Weights of a small mixture-of-experts language model, trained from scratch on English Wikipedia: vocabulary 8192.
Below are experts of layer 15 (counted from 0) of a mixture-of-experts language model. Rows are named router (the router's row for the expert), up (a neuron's input weights, with its number), down (a neuron's output weights, with its number) and show model dimensions 128-255. Each number is 50 + 12 x the weight over its row's rms, rounded and kept within 0 to 99.
Before each expert's rows: a language model's description of what the expert responds to. This comes from a sample of Wikipedia text that the model never trained on.

# expert 15
Description: Lowercase word-initial consonants. Opening consonant pieces of words, often w, l, b, m or clusters like sp, bl, pl, cl, inside names and ordinary words (Midweek, Cornwall, limbs).
router:66 43 62 29 59 22 45 50 48 66 39 46 55 46 46 54 25 52 65 54 83 46 68 57 39 49 40 58 64 50 43 62 68 28 47 38 69 31 41 72 37 49 44 66 61 34 50 37 42 39 71 46 47 40 33 55 22 58 42 53 38 58 57 71 71 57 61 33 32 58 83 57 42 48 59 36 44 57 68 65 63 50 58 48 35 48 30 60 31 54 48 53 46 68 48 55 65 82 60 66 65 56 48 38 42 56 51 47 39 64 53 34 61 69 38 50 31 49 56 43 42 50 30 47 54 39 59 49
up0:41 52 67 48 55 33 50 48 46 55 48 55 41 33 53 67 46 56 38 54 67 43 42 65 58 48 68 53 73 50 39 74 62 41 40 39 53 53 54 39 58 33 55 51 45 60 43 66 35 67 43 39 80 22 41 46 34 55 56 56 53 39 53 52 67 68 29 49 44 40 69 63 49 25 44 47 60 65 37 59 58 63 62 51 44 36 23 49 32 63 53 37 61 67 37 56 77 61 26 62 60 41 43 65 55 61 55 50 31 57 27 47 59 40 44 26 42 44 50 51 54 45 55 50 62 38 44 55
down0:44 54 65 46 35 41 60 32 46 58 82 51 50 48 71 60 33 67 80 34 44 65 37 50 50 53 36 41 90 60 53 64 50 31 65 47 50 66 14 47 70 30 57 55 34 56 62 63 26 64 51 80 59 36 51 60 60 58 66 57 49 41 47 46 53 48 44 63 58 48 54 37 64 49 41 52 41 39 55 55 50 42 52 44 43 46 58 45 37 34 41 43 66 39 51 43 49 64 54 48 50 70 48 46 35 55 51 52 35 71 53 27 51 59 32 53 58 27 34 41 61 46 41 47 53 36 40 43
up1:72 56 34 57 39 34 55 24 53 41 50 62 47 52 44 65 57 54 54 39 64 59 73 49 58 43 30 58 98 34 60 37 64 46 36 48 51 48 43 45 39 51 52 51 63 49 61 74 57 57 74 53 53 54 34 56 44 49 28 56 38 47 43 44 76 71 51 22 45 36 54 50 49 24 56 57 19 36 64 33 52 36 71 60 45 53 64 52 36 42 35 56 56 44 43 67 45 44 45 64 47 52 48 63 42 58 54 53 50 44 64 69 72 56 61 21 40 49 52 50 57 48 60 53 56 35 55 60
down1:45 77 54 23 46 62 44 48 51 57 49 46 37 57 34 49 25 54 53 51 27 36 58 47 37 39 61 59 42 36 54 53 45 59 49 65 71 63 37 36 49 64 50 66 43 44 49 51 56 26 58 48 23 52 62 48 26 42 45 32 58 55 59 67 42 27 59 44 42 49 77 57 43 51 54 54 62 42 29 56 37 51 35 27 59 33 62 54 59 38 65 57 50 45 50 53 57 35 42 46 42 39 66 54 43 38 41 57 68 40 56 46 32 51 66 54 55 76 50 52 64 57 32 49 64 43 50 57
up2:38 59 62 45 24 61 38 40 54 40 50 42 51 44 60 65 51 57 52 52 60 30 56 49 24 55 55 64 72 53 39 54 40 44 49 53 58 64 50 62 33 48 31 59 55 33 20 32 24 51 45 62 46 61 38 54 56 45 45 62 49 48 66 58 53 47 45 61 34 38 53 31 52 49 59 48 40 48 41 44 57 38 73 61 42 60 33 42 52 47 53 62 52 57 34 25 58 72 67 65 27 54 45 76 41 38 67 51 66 58 50 30 63 46 54 30 48 58 73 54 71 74 56 31 50 62 60 48
down2:37 51 49 74 49 62 60 33 39 63 32 60 58 36 50 54 52 91 27 34 42 69 38 65 75 49 43 48 60 49 29 32 53 74 66 59 60 34 52 55 55 51 25 60 45 30 48 52 35 31 59 49 64 66 76 56 49 23 28 56 31 36 54 45 53 64 72 42 37 64 46 33 54 56 57 56 61 24 52 30 38 49 54 46 50 56 51 52 42 68 72 63 55 57 69 47 50 63 55 41 44 38 68 58 49 49 47 57 47 43 48 69 74 42 56 47 39 53 43 75 40 44 49 59 63 37 47 25
up3:68 32 43 46 52 64 64 62 68 58 24 61 55 63 43 36 47 56 49 51 64 29 70 54 31 86 54 60 62 44 58 57 42 47 56 49 65 57 48 38 54 36 45 56 47 45 67 47 54 38 42 38 44 46 36 50 39 69 43 36 44 52 34 49 61 38 54 40 49 42 57 78 60 68 42 23 60 48 39 65 62 37 50 57 42 46 40 57 47 59 81 66 54 65 50 52 53 55 60 41 52 50 51 35 65 30 45 50 61 55 38 42 71 53 48 46 48 55 69 45 48 52 50 53 49 56 81 64
down3:39 62 48 59 65 66 49 36 66 48 60 56 59 65 51 52 45 40 43 42 43 50 55 59 56 68 35 55 84 33 46 32 85 56 52 54 58 44 62 49 68 53 44 62 40 47 51 38 49 65 79 63 49 36 58 41 56 50 33 51 31 39 39 57 38 50 43 49 53 30 37 43 63 53 54 45 51 50 50 49 40 47 52 55 47 50 30 61 38 62 34 48 42 62 61 42 37 44 53 57 55 34 48 62 43 46 52 58 60 29 58 51 55 63 61 35 44 50 55 68 63 54 28 61 44 31 59 48
up4:55 58 46 58 49 44 60 56 50 45 45 60 43 48 30 80 51 57 72 35 78 39 33 48 46 50 50 39 66 70 76 57 68 58 59 58 49 27 55 55 56 51 57 49 62 55 60 36 67 29 52 53 48 51 50 43 46 46 66 65 31 48 57 44 54 61 58 53 46 36 55 42 42 57 48 25 46 39 42 36 44 70 62 29 50 50 39 57 45 61 45 39 53 23 64 66 72 73 59 53 53 81 25 48 63 51 52 56 66 55 51 56 39 70 26 47 47 48 53 42 61 30 54 59 46 50 61 51
down4:57 69 79 62 43 79 40 59 33 46 53 39 72 63 65 42 40 30 53 41 31 33 62 51 44 49 46 56 33 56 36 44 50 50 50 22 43 72 37 41 45 51 38 56 44 63 50 50 57 24 50 46 58 44 42 47 72 59 51 30 78 76 52 56 49 33 38 57 36 52 55 49 42 32 62 58 56 54 47 45 29 31 53 52 57 47 42 50 38 38 57 47 57 36 50 53 47 51 54 63 68 61 47 44 49 44 58 43 50 54 77 47 71 29 81 31 52 67 52 65 64 77 32 61 59 66 47 54
up5:87 36 39 45 66 42 58 56 60 59 43 58 69 41 43 49 50 59 57 62 63 38 67 67 36 73 30 45 51 54 44 44 66 40 49 46 65 35 44 40 47 56 52 54 63 39 54 59 43 64 49 40 47 43 43 65 37 56 55 35 48 45 40 53 40 62 58 47 64 41 62 32 42 55 48 17 50 62 35 49 33 42 35 50 48 51 58 43 51 62 61 47 48 62 46 64 76 99 48 31 36 56 36 47 45 59 52 40 43 64 79 44 38 73 44 43 35 44 43 44 50 41 30 70 70 43 63 58
down5:27 45 54 60 57 32 52 69 53 38 50 40 50 62 48 47 38 39 50 58 52 39 47 38 36 56 54 44 64 36 35 53 45 35 50 61 60 57 57 51 64 36 45 62 77 46 48 38 42 56 50 48 56 30 64 40 41 57 47 47 71 82 50 58 26 41 38 40 41 58 60 62 48 48 59 48 48 55 71 70 30 55 68 39 67 40 35 44 67 52 71 45 37 63 44 76 44 61 65 61 48 68 62 40 44 72 28 46 37 57 54 50 41 60 52 47 59 34 47 52 62 37 41 36 42 56 43 36
up6:43 54 69 37 23 24 36 51 75 46 38 56 56 53 64 74 54 55 34 50 61 63 44 32 36 61 31 48 53 58 38 55 53 30 51 58 46 45 59 82 53 63 48 50 70 47 61 44 44 44 45 49 57 53 31 61 36 58 56 57 62 51 57 46 57 68 52 36 50 51 43 57 60 55 34 43 63 51 68 61 68 35 68 52 49 64 58 59 29 49 46 67 57 51 31 45 53 70 44 44 61 43 55 58 65 35 57 35 50 69 44 53 46 43 46 40 64 49 52 34 73 54 27 61 54 44 25 23
down6:48 35 43 56 48 34 44 46 50 58 65 45 38 41 52 45 56 46 49 60 42 55 45 64 52 61 54 52 55 53 58 48 49 60 33 33 31 49 48 46 58 43 55 83 31 68 61 60 51 75 72 66 42 29 55 59 54 63 50 61 35 67 72 34 42 55 58 43 58 52 39 59 34 33 52 39 44 71 75 32 62 65 47 48 60 37 50 35 61 29 74 44 56 69 68 50 64 46 40 57 47 61 51 54 47 36 45 46 46 48 65 47 37 36 41 37 52 47 61 71 50 40 61 48 73 56 43 41
up7:54 33 37 52 75 38 51 52 39 56 16 56 39 46 54 61 45 41 53 48 63 46 70 38 48 42 39 60 44 56 47 48 23 58 19 33 43 69 50 43 65 35 51 56 55 58 25 47 42 62 55 38 53 46 51 37 21 60 51 52 58 64 61 57 53 11 50 61 50 51 39 52 34 53 54 45 50 58 32 53 44 52 61 66 55 42 63 49 30 65 49 47 43 68 53 47 53 58 48 55 50 59 47 54 43 38 67 46 62 59 31 43 66 52 41 49 43 51 54 56 56 48 43 72 35 59 52 56
down7:60 26 58 51 52 57 40 81 33 63 68 46 51 65 45 59 30 54 67 44 45 48 39 32 35 71 50 47 59 49 64 27 51 61 52 45 38 56 48 49 50 36 63 51 47 57 59 49 45 76 86 41 65 73 58 50 53 62 42 49 64 50 57 46 53 43 51 56 47 47 54 17 73 61 66 64 48 75 47 42 46 41 67 55 39 52 37 52 58 70 56 52 50 25 39 42 55 51 62 41 48 58 46 32 53 47 52 47 54 54 38 49 58 30 59 75 70 44 77 37 25 65 38 66 65 39 40 50
up8:69 55 42 46 55 63 59 40 41 42 57 58 48 19 48 53 45 57 55 35 61 39 48 44 46 60 54 53 63 69 47 69 51 31 45 30 63 59 55 58 37 67 42 54 66 27 69 40 42 62 33 47 47 43 47 22 45 48 54 42 56 43 44 61 38 50 43 59 36 64 68 47 63 30 69 51 73 64 67 58 74 58 55 48 49 30 47 49 35 48 52 61 61 57 49 26 48 59 73 36 80 47 70 32 47 53 48 47 41 45 52 67 60 54 53 58 47 65 49 39 36 29 47 72 50 49 57 47
down8:57 55 54 32 60 66 59 60 52 46 36 58 34 47 46 47 24 59 69 38 49 53 60 57 57 40 50 48 57 44 53 59 64 42 61 46 35 30 29 39 40 58 42 19 65 68 44 52 69 56 65 47 41 40 61 38 61 40 62 53 50 51 53 49 49 55 51 40 39 48 60 33 29 63 55 69 37 44 48 33 43 48 47 72 53 63 30 51 69 39 54 38 56 41 63 54 18 40 69 58 69 65 62 43 56 49 64 41 51 37 62 49 49 34 65 59 72 50 52 42 52 37 35 49 43 38 34 50
up9:56 41 68 45 52 39 41 72 45 61 44 47 36 32 57 57 37 30 42 30 65 49 44 32 32 61 33 58 62 63 45 46 68 50 59 43 35 52 55 72 52 73 47 53 60 37 49 57 54 30 63 29 42 57 58 43 40 57 66 32 62 44 40 54 57 63 64 41 41 34 56 50 54 69 46 46 63 23 38 61 63 33 61 22 53 48 53 50 54 53 57 64 59 60 45 33 62 73 38 48 36 53 55 43 52 40 60 60 49 74 61 67 57 59 19 72 36 59 67 42 72 60 46 36 25 60 55 49
down9:50 63 57 63 43 72 37 34 60 56 68 50 43 57 32 58 44 64 46 39 57 61 47 72 55 59 89 46 77 48 52 48 63 66 43 70 43 38 57 32 41 56 44 46 62 59 69 45 69 49 42 76 59 37 56 65 58 46 40 76 36 67 56 26 58 42 52 45 56 48 55 42 61 74 39 34 44 67 69 54 35 50 37 40 44 48 50 22 58 61 46 64 37 47 80 56 19 39 57 66 63 38 53 65 38 60 32 49 43 47 60 42 61 47 57 47 54 46 46 52 46 49 69 50 59 44 55 32
up10:73 50 81 58 60 41 55 52 30 72 46 25 45 69 46 47 49 61 81 43 44 59 55 45 56 51 49 58 44 47 53 43 40 29 27 47 72 59 51 68 57 47 68 47 48 49 41 70 54 52 58 43 37 47 42 40 41 73 66 56 55 50 56 64 35 40 59 51 45 37 52 55 67 41 42 65 64 39 41 71 33 55 59 28 47 35 48 53 44 65 49 69 43 47 49 43 64 70 45 37 39 57 37 49 37 56 63 52 51 41 43 60 59 37 43 38 38 49 26 50 32 38 31 48 52 57 43 47
down10:59 46 24 61 66 86 51 63 52 54 53 81 35 45 50 33 35 55 45 72 54 43 78 48 52 44 42 58 47 49 60 47 60 53 49 43 40 53 48 47 65 60 32 64 38 39 58 48 62 67 46 45 58 65 49 41 21 55 40 57 58 40 27 44 51 51 39 28 39 46 62 33 54 57 39 45 40 46 42 44 46 58 56 43 34 31 60 31 66 59 60 35 70 54 37 53 49 41 25 48 52 56 44 34 58 25 50 33 40 40 46 69 44 37 35 72 34 39 51 55 48 29 56 64 69 41 47 57
up11:70 67 45 56 41 50 49 38 67 57 63 55 61 64 47 64 49 46 49 46 51 61 42 22 37 50 55 43 25 36 31 61 42 62 66 54 65 21 24 55 55 55 47 49 66 57 45 59 32 66 68 44 39 47 53 67 36 49 41 47 48 46 42 59 43 52 39 49 64 63 46 74 48 53 47 44 59 52 55 50 51 59 72 42 52 52 51 45 43 54 44 56 53 49 41 78 53 66 27 42 58 35 52 45 54 46 50 63 57 30 54 59 48 57 51 58 55 46 53 37 68 51 54 51 60 46 42 64
down11:47 58 57 44 46 64 46 43 47 56 48 45 70 40 67 36 46 48 42 40 48 55 54 51 47 47 52 58 29 46 64 65 58 45 40 50 69 43 46 43 52 53 46 50 65 72 46 40 54 39 52 46 71 41 35 43 62 41 62 54 40 56 44 63 69 65 51 50 50 39 52 31 60 54 58 53 39 53 47 66 34 56 35 39 50 60 51 49 53 59 47 76 54 66 40 43 51 61 59 44 59 48 74 31 48 34 48 32 52 21 57 70 43 34 55 47 21 51 67 81 45 56 62 27 34 35 74 56
up12:60 46 63 40 43 50 54 72 43 54 40 52 36 38 43 64 53 46 49 56 70 55 49 27 59 33 60 64 59 65 48 59 48 23 42 25 54 52 66 47 25 51 42 64 51 42 57 65 49 47 49 45 33 56 55 46 44 65 51 11 39 55 42 42 33 41 52 25 50 73 44 61 26 48 49 44 43 49 71 59 54 33 61 69 26 55 48 39 58 50 53 47 66 57 51 42 37 58 66 48 41 42 53 33 72 53 51 65 68 71 59 44 48 50 45 50 49 53 40 43 45 65 41 50 50 42 34 46
down12:45 40 59 43 46 53 55 39 40 60 54 48 67 43 45 64 61 55 52 38 32 52 37 52 62 46 73 34 76 57 37 46 48 39 46 61 27 55 61 19 59 44 47 12 40 45 58 44 41 63 61 51 39 57 46 34 74 58 46 71 48 74 60 48 54 55 51 58 57 50 40 42 53 67 47 49 43 55 50 50 46 71 68 46 47 47 55 38 69 53 55 48 37 77 44 59 24 26 63 63 60 59 54 74 46 61 57 39 57 64 49 50 66 50 65 66 26 47 39 64 35 67 28 41 46 51 36 35